config = dict(
    n_experts=64,
    d_shared_expert=0,
    moe_layers=[1, 2, 3, 4, 5, 6, 7, 8, 9, 10, 11, 12, 13],
    init_std_router=0.0315,
    tie_word_embeddings=False,
    optimizer='muon_variant',
    batch_tokens=[65536, 131072, 262144],
    max_seq_len=512,
)
Below are experts of layer 7 (counted from 0) of a mixture-of-experts language model. Rows are named router (the router's row for the expert), gate (a neuron's input weights, with its number), up (a neuron's input weights, with its number) and show model dimensions 256-511. Each number is 50 + 10 x the weight over its row's rms, rounded and kept within 0 to 99.
Before each expert's rows: a language model's description of what the expert responds to; "mostly gets" lists some tokens that are sent to it at least half of the time. This comes from a sample of Wikipedia text that the model never trained on.

# expert 60
Description: Start after line breaks. Line breaks before = or == headings in sports or biography pages, and the first capital letter piece of a list item or paragraph.
mostly gets: " N", " Ad", "Awards", " GT", " Q", " Sh"
router:53 61 65 59 44 47 61 40 58 48 60 45 40 46 66 48 42 43 59 41 71 42 56 72 59 48 51 51 66 54 53 60 37 58 35 30 59 44 46 49 56 53 34 47 42 46 56 52 70 51 28 70 39 52 41 34 48 24 65 47 40 52 33 55 34 61 44 53 56 58 57 39 52 41 52 72 40 46 46 63 40 38 42 53 69 49 49 49 36 50 38 64 53 49 42 45 47 47 36 19 66 52 37 47 56 49 57 52 53 40 59 54 48 53 57 54 50 41 58 69 51 65 42 56 53 39 62 47 41 59 70 60 43 43 65 60 25 32 52 54 43 38 49 48 54 55 53 42 56 59 63 65 42 50 45 58 49 36 43 62 52 46 64 40 56 45 37 53 60 57 56 70 32 26 65 56 43 59 54 58 59 50 39 43 53 46 57 57 76 58 55 40 43 48 57 53 55 55 41 39 40 64 43 55 52 48 62 61 36 49 39 46 57 51 49 66 71 65 64 45 41 51 33 59 52 37 41 52 34 55 56 52 45 51 45 47 51 57 45 35 49 44 35 22 43 51 68 48 44 57 57 56 40 46 66 49
gate0:64 54 46 53 48 47 58 62 61 50 56 44 43 46 32 61 56 53 62 68 51 47 51 55 42 32 52 45 52 27 49 46 76 54 54 58 44 33 76 59 58 62 61 45 44 60 30 64 77 56 41 51 56 38 39 42 65 64 49 38 18 52 46 54 61 60 39 64 32 47 69 48 38 61 36 64 52 55 39 56 38 36 64 59 52 47 58 64 43 35 31 52 53 60 38 51 42 60 41 56 49 39 55 58 48 24 29 27 43 43 56 52 57 49 68 28 42 46 40 50 63 60 50 49 41 37 55 52 40 39 61 72 40 75 63 58 50 59 59 50 50 73 43 38 35 32 57 40 44 40 52 65 49 74 49 45 53 70 40 57 32 68 58 47 47 32 52 53 48 47 51 36 51 40 49 41 38 36 49 34 52 61 43 38 49 48 42 43 59 55 45 54 48 48 52 24 33 60 56 45 56 50 66 41 65 50 38 51 45 67 47 50 53 58 46 50 49 45 54 58 53 40 33 43 45 54 48 71 45 33 54 58 39 49 59 60 44 50 63 61 54 46 53 46 47 57 52 62 63 46 37 48 62 44 60 51
up0:24 58 50 51 45 44 55 50 35 42 46 29 44 66 45 69 43 47 42 47 48 48 39 45 62 32 53 67 31 52 57 54 49 58 59 43 43 51 60 48 40 44 40 72 56 52 50 69 61 52 33 50 45 40 47 54 60 60 52 50 48 49 57 49 51 58 57 34 64 62 25 53 49 54 58 40 50 26 40 65 49 56 55 57 45 50 52 59 53 52 50 42 56 26 49 60 58 36 72 49 54 54 46 62 59 61 56 40 57 40 62 48 59 57 37 62 38 52 49 50 45 47 50 56 55 43 40 47 34 66 69 53 69 53 70 32 40 36 41 46 40 40 66 64 65 45 33 48 77 64 70 36 39 44 42 44 69 54 56 49 63 43 35 31 52 63 60 50 46 41 31 51 44 40 65 47 48 51 46 68 64 50 51 24 66 50 45 58 40 43 59 48 42 44 55 68 62 45 44 62 56 34 60 33 49 66 29 44 42 61 37 37 49 55 55 50 57 54 49 44 55 57 58 37 62 59 51 55 35 41 69 57 39 51 49 48 56 43 48 46 48 54 49 51 41 45 39 58 51 56 54 53 56 40 67 43
gate1:36 28 46 62 62 31 60 37 50 44 46 37 43 49 39 46 48 51 53 56 56 42 55 63 53 30 49 50 49 51 41 47 68 53 42 59 63 39 48 53 60 47 46 49 60 51 45 36 55 59 50 52 40 55 33 44 43 63 44 40 64 59 52 58 51 45 42 60 44 40 49 48 56 50 72 44 46 57 42 50 60 48 59 69 44 62 52 57 51 54 37 58 43 42 49 44 45 32 41 49 53 54 58 64 69 62 50 41 56 47 51 66 60 58 62 59 67 47 41 37 41 56 48 56 43 48 62 43 56 44 54 48 42 50 40 54 52 56 58 68 44 60 41 44 41 34 65 57 32 48 81 56 65 54 50 49 60 62 74 60 53 49 54 49 65 51 53 65 46 51 38 48 48 60 63 61 55 59 51 34 56 46 54 40 56 37 49 38 68 47 44 56 45 54 39 36 47 49 57 33 48 46 41 51 70 55 53 42 45 57 42 34 53 50 47 31 56 50 48 41 38 49 70 49 38 47 59 55 48 52 59 38 60 63 41 35 46 41 47 57 53 35 46 34 46 49 56 51 48 61 66 35 26 61 59 42
up1:59 63 64 50 51 53 50 46 63 43 45 65 24 40 47 54 54 22 41 42 55 84 50 51 45 59 55 55 49 46 37 53 50 60 43 67 43 49 44 37 31 59 49 46 48 43 44 67 70 50 45 41 59 39 43 43 46 39 62 55 60 53 50 48 54 36 53 51 49 47 43 38 45 69 52 58 59 42 49 43 49 54 35 52 53 65 39 55 47 60 45 52 44 47 49 47 48 34 37 69 49 68 55 44 48 49 58 51 45 52 46 51 42 25 79 67 59 36 50 28 61 55 62 65 48 54 47 49 47 64 56 54 68 56 62 45 34 60 42 51 32 54 35 40 57 49 45 49 41 41 44 31 44 46 61 30 43 45 28 50 48 68 55 56 57 51 64 61 43 45 66 41 54 48 41 50 39 65 52 42 41 52 53 27 42 42 49 49 44 51 45 68 48 44 49 48 48 57 67 42 69 43 62 49 58 49 43 62 39 34 46 49 52 45 38 58 71 51 56 37 48 50 61 49 47 62 56 44 39 53 58 66 68 79 58 50 47 35 53 52 37 63 50 48 61 44 83 40 65 40 53 33 43 51 62 54
gate2:51 56 40 54 45 65 37 37 38 37 71 56 48 48 36 43 30 42 63 31 51 42 52 60 53 52 47 32 58 57 43 31 41 40 43 47 48 57 33 71 47 62 60 58 45 50 39 61 55 49 41 54 31 32 50 55 46 54 60 50 37 59 44 55 44 54 52 64 59 37 39 50 53 24 49 44 37 54 34 28 54 54 44 50 35 63 53 52 59 49 57 64 58 39 65 60 58 56 51 60 47 57 78 58 44 43 50 53 68 41 43 55 48 50 57 65 52 65 52 34 46 45 44 66 57 53 61 29 40 64 62 49 49 47 48 39 49 56 66 64 44 28 80 47 50 61 52 50 59 44 54 45 52 43 56 26 49 64 58 48 47 40 58 72 64 48 24 41 53 43 47 40 47 53 45 48 50 58 48 47 58 65 58 43 39 46 58 60 53 36 58 28 58 11 38 48 51 35 61 54 44 39 55 37 50 43 44 53 52 34 41 39 63 42 52 54 44 50 44 48 59 52 51 32 46 59 67 56 52 44 49 38 60 65 55 37 37 69 54 45 50 78 45 47 38 43 39 55 54 43 41 66 60 40 46 48
up2:44 63 67 52 32 49 60 70 42 42 40 50 44 34 42 49 52 66 51 35 48 38 54 66 49 25 41 53 48 53 43 38 50 49 84 43 35 39 36 64 41 62 47 73 56 50 63 49 55 65 59 48 50 56 69 50 35 32 42 56 48 46 49 45 50 65 71 46 47 51 64 50 37 63 53 34 52 60 50 33 50 49 48 47 61 47 51 59 55 35 32 32 46 28 58 50 50 44 45 53 51 48 53 42 65 46 57 61 81 61 39 51 48 38 43 58 52 66 49 63 47 51 43 45 48 47 78 52 40 50 66 47 53 54 42 61 46 45 55 57 35 30 53 36 44 47 32 50 33 57 47 27 55 34 67 36 46 38 62 50 25 47 47 50 53 48 54 46 51 43 61 41 45 52 58 59 41 58 40 45 44 44 52 69 39 45 54 33 43 52 44 52 38 32 53 46 40 27 56 42 46 71 49 47 70 57 45 57 60 35 43 48 62 41 50 53 50 59 53 40 44 63 51 54 53 47 42 45 54 50 52 63 54 43 48 42 56 57 42 46 45 33 27 36 44 46 46 47 51 54 56 55 46 68 48 48
gate3:45 64 44 57 49 46 48 39 31 40 42 52 71 63 58 39 63 49 46 56 43 48 54 52 45 49 38 50 30 43 48 60 52 54 54 48 49 65 46 46 41 58 57 59 39 60 44 41 42 39 38 28 55 39 65 30 53 36 46 55 39 60 55 49 49 41 56 71 34 54 39 49 50 60 70 45 63 49 31 45 43 48 60 41 37 37 64 29 39 46 47 64 42 46 53 47 51 47 48 59 53 52 53 70 46 23 54 23 42 49 42 47 70 57 48 31 54 45 45 53 45 44 63 30 61 40 41 28 60 32 43 46 36 44 53 53 63 51 59 62 42 55 57 62 52 55 47 45 45 58 58 46 52 44 64 40 60 60 52 69 56 48 53 53 37 66 51 38 41 40 65 48 69 39 46 53 46 41 58 45 48 29 45 38 46 64 40 59 38 44 42 62 42 51 34 48 54 60 46 42 50 46 34 54 50 42 57 38 59 59 48 65 53 55 46 49 50 54 43 64 36 67 58 45 58 58 63 62 41 42 56 48 59 53 61 73 42 39 48 52 31 59 38 43 37 51 53 31 62 47 48 41 66 46 60 74
up3:30 52 50 44 37 59 57 54 68 55 65 44 41 55 52 47 54 19 69 56 70 54 39 17 49 55 53 61 54 49 67 54 51 59 28 37 45 49 58 39 40 42 45 56 45 40 48 65 63 65 40 58 46 27 45 42 54 40 39 43 57 49 54 52 49 64 43 35 66 59 41 35 29 37 54 56 52 51 45 48 46 53 58 54 41 40 48 42 63 59 40 26 60 46 64 44 60 56 44 54 47 70 29 57 37 60 48 51 46 50 56 57 46 61 52 36 55 55 57 65 47 50 36 53 36 43 56 36 38 61 51 52 66 69 47 54 54 32 41 51 48 42 51 80 43 61 56 58 58 71 44 50 55 46 49 54 52 56 52 56 47 45 53 43 60 59 53 56 46 45 48 51 67 35 72 47 44 55 63 56 44 61 60 52 58 50 57 72 51 36 34 53 55 36 56 52 33 48 63 43 54 58 54 55 54 37 59 61 47 65 46 46 38 39 70 59 60 63 61 50 50 60 52 49 36 53 43 48 39 26 31 53 47 59 44 36 50 38 58 50 46 51 42 47 44 57 58 45 48 37 64 46 48 51 45 49

# expert 26
Description: Initials, word-initial capitals. Single capital letters and first pieces of proper names, initials and Jr after names, such as H.K., Jr., N(ichiren), A.
mostly gets: " J", " c", " St", " R", " E", " p"
router:49 55 52 72 62 44 35 57 49 49 33 37 55 57 61 31 52 50 75 43 54 60 59 40 51 51 52 58 43 53 50 47 35 39 35 41 50 55 44 43 70 50 60 43 31 42 39 28 50 55 44 53 55 55 55 46 32 38 54 39 57 41 62 55 59 44 45 38 62 44 31 41 53 41 36 61 62 55 59 52 53 22 69 44 72 54 61 67 58 45 59 33 54 61 49 40 47 46 44 49 56 54 38 49 58 63 50 62 41 63 55 66 48 63 61 48 40 36 53 62 55 36 38 45 63 42 54 38 40 43 55 63 49 67 47 70 55 28 53 46 45 42 32 46 51 49 31 38 52 57 60 55 51 40 38 53 37 53 62 40 49 51 53 48 41 54 61 45 40 42 59 47 59 47 53 68 47 34 58 58 54 46 80 52 56 60 40 62 59 57 62 45 35 69 52 57 50 44 48 50 18 66 57 43 39 55 41 50 40 38 45 65 49 39 59 44 61 36 49 62 59 38 29 56 37 33 52 42 39 68 49 52 37 35 68 53 67 52 49 35 40 31 39 41 39 55 32 66 24 45 45 47 47 59 37 55
gate0:50 72 54 55 38 64 32 47 55 49 43 52 47 43 61 59 52 49 41 47 49 64 52 52 43 56 53 50 59 58 43 49 24 30 64 63 40 49 66 51 39 32 45 54 58 44 51 55 47 56 47 50 51 25 52 59 43 23 63 56 36 46 55 57 47 53 45 43 53 37 58 58 43 47 35 48 36 45 60 42 51 50 47 48 68 60 64 43 55 40 39 53 45 55 53 66 64 60 27 51 50 43 61 37 76 47 37 59 57 58 46 45 43 51 42 75 40 41 35 54 51 61 43 59 56 57 47 56 41 47 61 34 49 50 56 65 27 50 50 52 58 51 42 41 79 61 52 50 43 53 37 38 65 66 65 57 65 36 62 44 50 44 49 55 51 52 30 40 62 51 39 59 49 52 57 50 40 40 45 57 38 57 47 47 60 50 53 56 44 36 35 52 54 37 64 43 45 58 41 35 62 49 52 71 60 65 45 63 36 48 41 56 51 54 57 54 52 44 72 49 47 40 68 49 70 62 73 45 46 43 54 47 42 57 51 57 64 54 31 36 57 63 55 49 55 61 55 66 44 36 66 55 32 39 54 43
up0:35 44 37 45 34 45 43 46 61 38 44 50 50 53 45 48 47 51 54 35 63 36 51 51 54 55 50 47 42 62 40 50 32 49 73 45 67 53 46 43 48 48 47 60 64 39 44 47 53 53 28 48 62 64 59 45 41 44 63 80 52 50 59 58 40 54 47 40 41 43 38 46 59 61 49 56 55 61 47 63 49 46 52 58 32 44 51 51 40 41 40 33 46 46 51 77 57 57 47 46 61 56 36 50 33 45 48 25 45 39 74 45 60 53 57 37 37 53 41 38 46 66 41 56 49 48 58 41 70 60 81 60 48 42 42 35 61 55 52 57 53 60 34 54 39 55 32 58 50 48 68 43 33 58 44 57 66 54 37 42 35 39 44 50 54 47 60 43 35 45 54 62 48 48 40 43 61 45 56 40 62 51 62 53 71 47 60 38 49 66 53 50 44 52 40 46 47 47 65 43 32 67 36 48 54 43 70 54 44 43 55 41 45 67 52 60 42 62 43 61 71 54 50 53 53 52 73 45 47 49 71 53 52 53 47 42 59 39 39 66 49 58 32 50 64 37 43 55 65 49 38 36 26 50 36 51
gate1:45 29 42 44 62 31 55 40 53 31 65 49 56 46 47 63 62 57 59 54 58 51 48 47 38 45 46 62 66 56 51 47 50 63 51 47 48 44 62 50 69 33 47 63 45 52 58 38 62 52 50 36 52 47 48 39 49 51 38 55 44 43 47 30 41 53 50 45 50 48 54 51 38 49 57 65 61 48 48 51 52 57 63 51 43 52 55 59 67 45 61 72 50 50 51 66 44 45 35 58 33 60 54 52 55 40 58 46 60 43 65 68 46 64 45 50 74 46 57 38 46 56 30 27 52 59 42 58 55 47 38 56 45 45 68 55 52 54 67 60 68 55 44 49 46 61 53 58 61 57 49 51 36 48 51 60 39 56 46 30 49 55 51 23 40 25 41 61 56 53 51 55 42 65 50 44 40 68 56 38 48 43 64 40 49 35 46 46 50 28 29 52 50 44 53 61 50 36 48 55 49 54 48 43 36 54 56 31 59 63 61 32 54 58 26 53 57 51 58 60 61 52 42 51 67 51 58 54 60 52 43 59 29 49 54 59 50 53 34 70 67 37 33 36 51 49 38 42 41 46 73 60 50 62 53 47
up1:48 56 66 51 45 45 49 50 60 58 39 78 76 33 51 49 48 51 38 31 64 39 70 31 42 50 45 52 44 48 51 59 55 58 58 69 69 59 40 44 65 59 50 44 32 56 51 48 60 50 47 26 62 36 43 31 53 39 41 45 53 45 57 42 34 65 78 58 51 41 42 42 52 30 45 56 37 55 86 68 55 57 41 50 61 48 35 48 44 35 65 63 51 36 46 58 42 50 56 43 40 54 43 48 48 54 50 63 69 47 52 31 39 53 40 46 62 63 60 42 47 48 45 61 59 44 59 53 40 45 49 43 48 54 53 51 35 42 48 55 20 49 58 42 55 41 45 60 62 44 57 62 64 47 57 62 44 41 43 46 59 52 57 49 49 61 46 49 62 50 53 59 39 48 53 49 53 41 64 58 39 46 62 63 53 36 43 59 48 36 56 52 51 50 64 54 48 60 52 47 53 47 44 55 41 45 33 63 49 52 46 50 40 43 37 31 48 51 46 51 54 53 67 64 60 67 46 57 47 48 60 47 52 40 66 45 37 32 57 57 54 53 59 49 53 43 51 61 54 65 71 46 38 58 65 51
gate2:42 43 62 70 34 45 45 33 47 55 61 38 34 45 55 54 53 54 40 44 45 64 63 34 33 31 35 42 33 57 58 52 57 43 52 67 36 41 42 53 61 50 62 56 37 43 48 46 52 41 66 53 54 44 54 44 61 51 33 45 52 58 55 53 46 57 59 37 65 32 60 52 59 40 44 73 68 46 46 48 41 72 35 65 37 63 56 57 59 36 38 53 34 56 67 56 55 62 60 38 42 52 48 40 49 36 56 46 58 46 53 53 42 51 61 42 51 48 57 43 56 49 48 54 23 57 59 42 52 52 59 43 29 68 61 55 60 58 76 61 56 44 72 47 61 41 46 70 59 59 48 61 50 65 60 54 73 48 44 58 48 52 41 35 58 59 54 62 57 55 59 40 45 49 54 39 47 56 49 51 52 37 47 41 68 47 39 56 43 32 51 27 51 54 57 60 35 34 61 45 52 45 54 58 62 61 42 40 50 68 54 40 53 64 52 65 50 47 42 56 52 64 63 39 59 49 57 59 49 40 50 57 38 70 48 48 60 42 50 34 55 52 64 53 48 38 48 51 60 52 59 38 42 51 53 46
up2:27 55 44 61 48 72 60 49 58 53 36 50 58 36 45 51 34 61 55 50 33 44 46 47 34 42 54 49 67 51 57 54 60 52 64 48 56 43 66 47 66 53 51 72 48 65 48 55 51 49 39 62 51 45 58 54 52 73 31 40 48 43 52 47 29 57 32 44 53 50 43 53 43 57 51 54 68 47 47 69 60 73 41 41 60 42 46 44 45 49 34 32 23 39 70 58 41 58 41 39 20 59 39 39 53 28 43 48 44 58 50 44 41 50 49 72 52 51 58 37 23 49 63 51 55 73 47 49 52 31 61 48 58 47 44 55 58 63 34 62 59 59 36 36 53 47 68 58 50 56 64 57 67 37 47 61 63 44 37 45 38 49 59 45 44 56 47 60 49 56 45 55 42 63 33 41 42 66 46 36 36 46 48 29 49 47 54 50 58 58 38 44 54 51 58 53 65 55 48 52 53 46 52 48 52 57 66 46 33 55 38 39 57 53 48 69 55 55 47 47 41 38 43 55 46 36 58 64 55 48 46 55 49 52 54 35 51 43 40 50 64 42 57 48 55 43 54 46 54 57 44 34 42 67 56 50
gate3:50 48 35 49 40 46 44 47 68 48 60 51 58 56 50 37 38 53 45 57 44 47 57 44 69 61 44 48 36 73 56 27 40 58 31 46 54 48 58 58 63 50 45 56 44 43 47 63 64 61 48 48 58 58 54 58 39 60 70 54 61 59 59 54 46 56 59 64 59 52 68 59 74 47 61 70 51 46 40 53 52 46 51 55 42 41 56 43 60 44 44 59 69 51 51 51 43 55 49 57 48 40 42 57 51 39 40 43 49 63 63 45 39 53 32 62 68 44 49 47 59 55 59 64 43 54 52 45 61 43 55 54 48 54 57 57 43 55 40 57 67 58 52 48 47 43 54 68 51 58 75 45 36 46 56 46 38 72 36 45 53 60 39 54 63 44 38 65 29 51 45 42 39 72 77 34 36 57 40 42 61 51 63 50 37 37 53 41 46 48 49 49 59 34 48 43 33 60 50 48 59 37 48 51 51 60 49 54 67 50 58 35 45 60 53 66 53 48 71 57 63 50 64 47 25 66 59 39 46 65 43 56 39 65 39 27 55 45 40 50 43 61 59 40 48 50 48 54 41 39 63 45 50 58 54 51
up3:24 38 73 51 59 74 51 61 30 42 38 48 58 47 49 52 57 73 38 42 57 56 48 47 54 52 50 46 49 53 57 66 61 56 47 43 61 45 45 46 50 53 49 47 45 32 59 41 64 67 35 41 59 39 46 49 56 37 63 57 42 58 56 48 51 51 64 45 51 46 61 40 52 49 59 42 44 49 38 49 51 40 58 38 57 45 67 48 32 34 33 43 64 44 49 56 47 44 52 50 72 50 47 52 49 59 58 57 43 62 55 46 46 49 65 45 53 52 43 51 29 49 36 58 45 53 50 44 62 54 77 58 53 61 54 60 58 43 63 61 59 44 39 36 49 40 72 34 34 50 41 62 23 33 41 44 69 53 59 57 54 45 35 69 34 37 57 41 41 49 49 56 38 47 47 57 46 52 52 40 44 47 51 61 47 51 53 53 34 45 60 51 40 38 50 64 50 51 44 70 63 58 44 55 45 45 47 48 74 42 55 52 48 50 57 53 52 43 57 46 70 46 30 54 27 55 61 54 71 61 57 55 67 37 69 49 27 49 40 42 44 33 46 48 51 59 52 50 48 31 59 65 26 58 35 51

# expert 62
Description: People pronouns, relatives. Pronouns, who and kinship nouns in biographical prose, especially who after a person's name: he, she, who, wife, father.
mostly gets: " who", " there", " he", " son", " she", " There"
router:56 51 54 60 43 47 66 55 31 59 57 38 59 47 43 41 53 62 44 42 44 53 52 48 63 54 72 49 45 52 47 47 49 69 80 41 45 47 57 40 62 56 29 37 47 60 47 57 50 61 45 61 64 70 40 58 34 40 48 41 75 58 68 60 45 29 50 58 54 57 49 57 38 65 57 51 62 54 58 45 46 51 60 60 49 45 54 63 50 50 45 50 40 68 40 59 50 41 64 44 46 64 51 47 55 54 27 61 50 45 32 37 64 64 45 53 51 24 36 52 34 55 49 55 58 39 52 62 54 50 54 63 54 64 53 43 42 28 38 36 59 63 41 46 48 52 33 48 59 42 42 41 59 54 57 45 51 61 58 39 46 52 60 48 60 49 58 44 48 68 56 55 53 60 48 57 56 58 52 51 54 41 24 41 61 54 57 53 38 39 44 42 46 37 43 42 52 36 46 46 54 52 60 64 48 68 45 55 58 35 60 49 51 48 65 62 52 56 58 45 33 46 60 65 48 56 42 32 50 61 44 57 58 44 49 57 48 33 43 63 52 40 46 49 60 70 38 44 50 53 39 52 54 56 42 26
gate1:45 51 44 41 54 45 75 48 59 49 58 44 43 62 50 46 62 37 43 64 46 41 35 45 61 38 49 40 52 63 57 43 59 37 54 48 61 59 49 50 57 51 72 45 68 58 55 42 48 40 53 46 41 32 52 59 45 47 49 43 44 50 57 60 48 54 50 38 59 54 32 42 51 46 42 54 48 45 54 66 55 45 68 53 50 35 40 69 42 61 53 43 46 41 37 44 57 42 48 45 47 41 57 48 42 50 34 44 50 50 56 28 66 42 48 56 37 72 50 47 39 53 26 42 46 27 50 53 34 65 46 69 55 43 53 59 34 48 61 51 68 52 50 48 47 54 49 52 58 31 51 35 51 49 61 42 54 52 44 55 41 45 58 43 56 47 40 36 40 50 48 38 56 25 49 43 34 46 58 42 52 51 56 45 56 32 44 68 48 55 43 48 43 56 36 48 41 38 55 63 55 51 39 56 51 57 45 68 39 53 39 45 51 38 60 54 58 33 40 61 41 47 58 65 41 53 61 39 38 33 68 53 65 51 39 60 33 49 35 43 63 38 58 42 60 52 66 60 50 61 42 43 54 60 58 49
up1:39 57 55 67 54 63 57 54 52 47 51 50 49 41 49 45 52 53 31 53 47 40 57 43 51 58 51 52 61 48 44 58 30 60 45 38 52 53 60 62 37 38 49 54 43 43 52 50 37 57 36 45 54 41 39 60 53 42 44 52 53 60 42 59 38 43 41 51 36 72 55 48 46 50 47 38 50 34 60 50 58 63 54 42 42 53 56 47 46 49 64 42 52 42 57 72 67 49 70 56 51 46 49 44 24 43 42 73 57 63 33 53 64 43 29 39 63 41 59 53 47 58 54 48 49 46 53 40 45 65 55 46 41 72 53 41 47 56 60 44 58 55 50 48 41 55 44 58 25 70 63 44 42 38 53 37 40 56 40 47 49 51 51 61 52 41 63 56 48 54 47 45 53 61 51 56 54 40 51 47 47 48 51 29 59 38 36 58 52 59 81 53 49 19 55 31 35 54 71 75 62 50 49 49 41 57 54 64 60 41 60 42 46 49 39 46 52 54 57 74 53 22 58 55 60 51 58 59 66 54 63 52 50 47 54 42 53 66 36 50 55 40 41 64 49 54 40 57 52 60 56 42 55 68 48 27
gate2:48 37 63 51 42 60 37 51 38 66 59 56 45 59 25 50 41 42 35 35 38 73 63 56 49 66 63 55 57 49 47 61 53 37 56 60 53 47 47 57 39 33 76 48 62 48 55 50 47 38 25 68 59 64 39 57 54 48 47 50 41 33 39 59 58 56 63 66 60 39 33 52 65 60 56 36 35 41 33 46 51 63 45 54 39 54 49 41 65 49 48 35 44 62 37 34 51 70 58 55 42 45 38 69 50 53 45 41 46 45 50 46 25 59 28 37 54 41 58 55 41 54 48 50 54 51 41 47 54 56 55 49 57 39 49 38 34 47 30 60 45 68 52 47 50 48 38 34 42 32 44 49 47 48 54 51 44 51 48 61 38 50 57 50 33 41 65 64 67 54 45 41 40 32 49 55 55 45 55 20 45 51 52 57 33 35 45 56 35 36 53 57 54 67 63 37 50 33 53 59 50 44 51 55 45 51 37 48 56 39 58 56 56 61 36 56 48 65 56 38 69 39 66 48 44 43 62 54 49 66 51 38 28 45 47 44 65 62 52 66 59 46 54 49 65 53 31 53 40 54 43 56 47 75 36 50
up2:52 44 41 70 50 43 46 54 59 45 43 59 64 41 69 45 59 61 36 49 49 49 46 32 38 41 29 41 78 45 33 61 45 30 43 36 50 36 35 47 60 38 36 55 51 30 53 56 56 59 52 41 62 67 47 43 44 44 71 27 52 47 59 45 44 42 60 68 60 36 35 59 47 54 33 45 47 41 41 51 37 44 65 46 53 40 57 52 57 41 58 34 56 48 42 40 50 53 52 60 63 43 28 38 59 53 43 55 48 45 35 56 50 33 49 58 34 73 50 47 59 63 38 71 36 60 44 44 53 37 40 41 48 52 52 58 49 53 44 62 51 34 54 34 47 42 52 45 48 43 58 51 45 76 47 61 35 57 33 72 44 41 38 28 47 41 62 62 52 44 42 38 47 53 35 58 48 55 51 69 73 31 50 59 55 45 60 49 51 49 45 57 49 62 56 45 75 34 59 36 65 47 47 54 53 48 36 51 58 44 38 50 34 36 23 45 72 46 57 60 53 41 45 63 60 61 50 38 55 56 40 57 53 42 39 41 43 27 50 58 44 48 67 59 41 56 55 59 42 37 45 49 66 54 33 62
gate3:47 64 45 60 45 60 62 41 43 50 62 64 41 67 38 30 52 56 32 51 55 30 45 63 52 53 44 37 49 60 59 50 45 52 23 39 56 42 27 49 47 57 56 43 44 49 67 49 66 57 45 45 48 47 32 54 63 53 35 60 56 62 38 55 48 60 57 70 53 49 53 43 77 35 44 37 52 55 64 53 52 42 34 51 37 46 44 41 37 32 56 59 42 46 52 37 60 57 59 29 53 33 35 47 47 56 61 47 33 61 33 46 36 50 52 68 46 52 43 39 47 60 53 55 42 49 72 44 41 44 61 38 55 54 57 51 61 49 54 39 44 37 61 55 69 43 37 50 47 55 60 62 53 51 46 37 48 57 47 54 47 56 38 45 65 53 30 65 50 48 44 37 52 37 51 48 62 37 74 51 72 48 45 57 59 62 58 59 62 59 50 38 53 53 49 57 63 48 68 64 42 60 56 56 55 49 52 51 34 47 49 25 55 32 55 52 49 54 39 55 51 55 68 53 33 56 58 32 63 52 69 42 50 55 55 43 61 48 46 45 60 31 38 50 53 57 56 55 45 57 58 35 54 63 55 46
up3:48 54 23 43 39 48 59 60 58 47 47 56 48 33 64 52 60 62 67 50 49 61 36 50 40 50 50 41 61 54 72 60 55 60 45 48 33 33 74 57 60 50 52 44 55 54 44 52 51 52 52 57 53 41 35 58 63 37 47 68 39 56 57 48 22 53 47 33 58 59 64 37 64 31 50 53 62 56 57 35 58 48 48 40 61 44 48 45 57 57 55 62 65 60 62 54 42 58 53 39 48 59 42 53 56 44 68 36 59 50 36 40 30 55 33 48 48 51 36 50 45 57 31 46 57 55 61 60 54 49 59 42 64 32 62 59 67 38 68 35 44 47 50 57 59 45 35 39 46 53 50 69 38 33 54 46 63 66 43 73 45 60 41 54 46 47 67 53 55 60 65 57 54 46 52 39 45 51 59 38 42 56 57 66 51 54 45 43 53 48 49 55 48 52 43 73 38 66 60 50 55 50 54 52 59 43 66 47 60 42 60 54 60 50 48 45 68 49 72 43 58 75 44 67 50 63 47 61 43 27 54 54 54 60 58 32 42 59 45 44 51 44 53 42 53 43 53 52 37 54 59 53 45 48 52 56
gate4:41 49 56 39 46 44 38 55 57 47 49 41 60 62 37 42 39 70 71 51 55 54 33 55 61 53 52 49 56 62 50 40 50 54 48 52 38 48 38 38 52 53 59 48 45 52 58 55 57 62 41 60 53 63 51 64 40 53 52 49 41 53 54 52 55 67 71 35 38 46 49 34 48 52 47 58 57 60 41 65 61 57 42 54 59 51 61 34 55 72 51 50 45 59 68 52 53 46 31 44 49 48 42 47 64 50 49 58 55 42 56 47 59 45 56 59 48 56 45 48 42 49 42 72 54 63 50 65 41 65 53 52 31 64 42 48 67 52 55 53 44 62 59 58 53 57 56 40 59 56 52 26 52 70 47 51 48 54 48 59 46 37 50 29 33 48 56 48 38 41 60 58 26 46 46 56 40 59 35 47 63 46 35 42 61 50 52 58 53 40 39 28 47 41 46 43 43 50 35 52 57 56 44 51 47 55 19 55 40 31 51 41 40 62 49 46 71 54 51 74 66 48 63 48 55 57 36 37 46 45 21 42 41 58 51 51 44 43 53 60 57 52 52 66 42 51 46 55 56 54 62 53 53 59 60 61
up4:52 49 43 55 51 47 60 40 50 42 46 43 28 39 47 41 28 49 39 44 37 51 55 53 36 49 40 65 74 22 62 39 53 52 39 59 66 41 55 50 53 67 40 50 63 57 64 64 55 42 45 34 46 43 43 61 58 39 58 52 42 53 44 39 49 66 55 34 49 54 53 49 69 61 35 50 47 27 38 50 39 77 53 50 41 55 58 49 46 50 46 43 27 42 32 31 57 35 54 41 57 69 47 58 54 41 64 54 51 63 58 44 37 59 73 40 39 38 58 41 41 60 56 46 51 40 47 44 44 57 30 56 37 42 55 44 55 61 67 32 40 45 53 27 50 52 42 45 39 43 49 54 62 65 55 42 33 48 62 62 52 56 69 41 54 59 55 53 37 60 60 42 49 42 44 36 47 55 42 47 39 34 55 55 46 48 40 50 52 48 54 61 53 62 68 61 49 65 62 59 59 51 55 40 61 66 63 54 44 40 42 39 54 57 43 31 69 46 50 47 48 51 56 67 77 56 52 59 49 33 60 70 51 50 53 48 31 33 43 46 53 33 68 40 56 55 68 61 46 37 57 43 64 47 56 30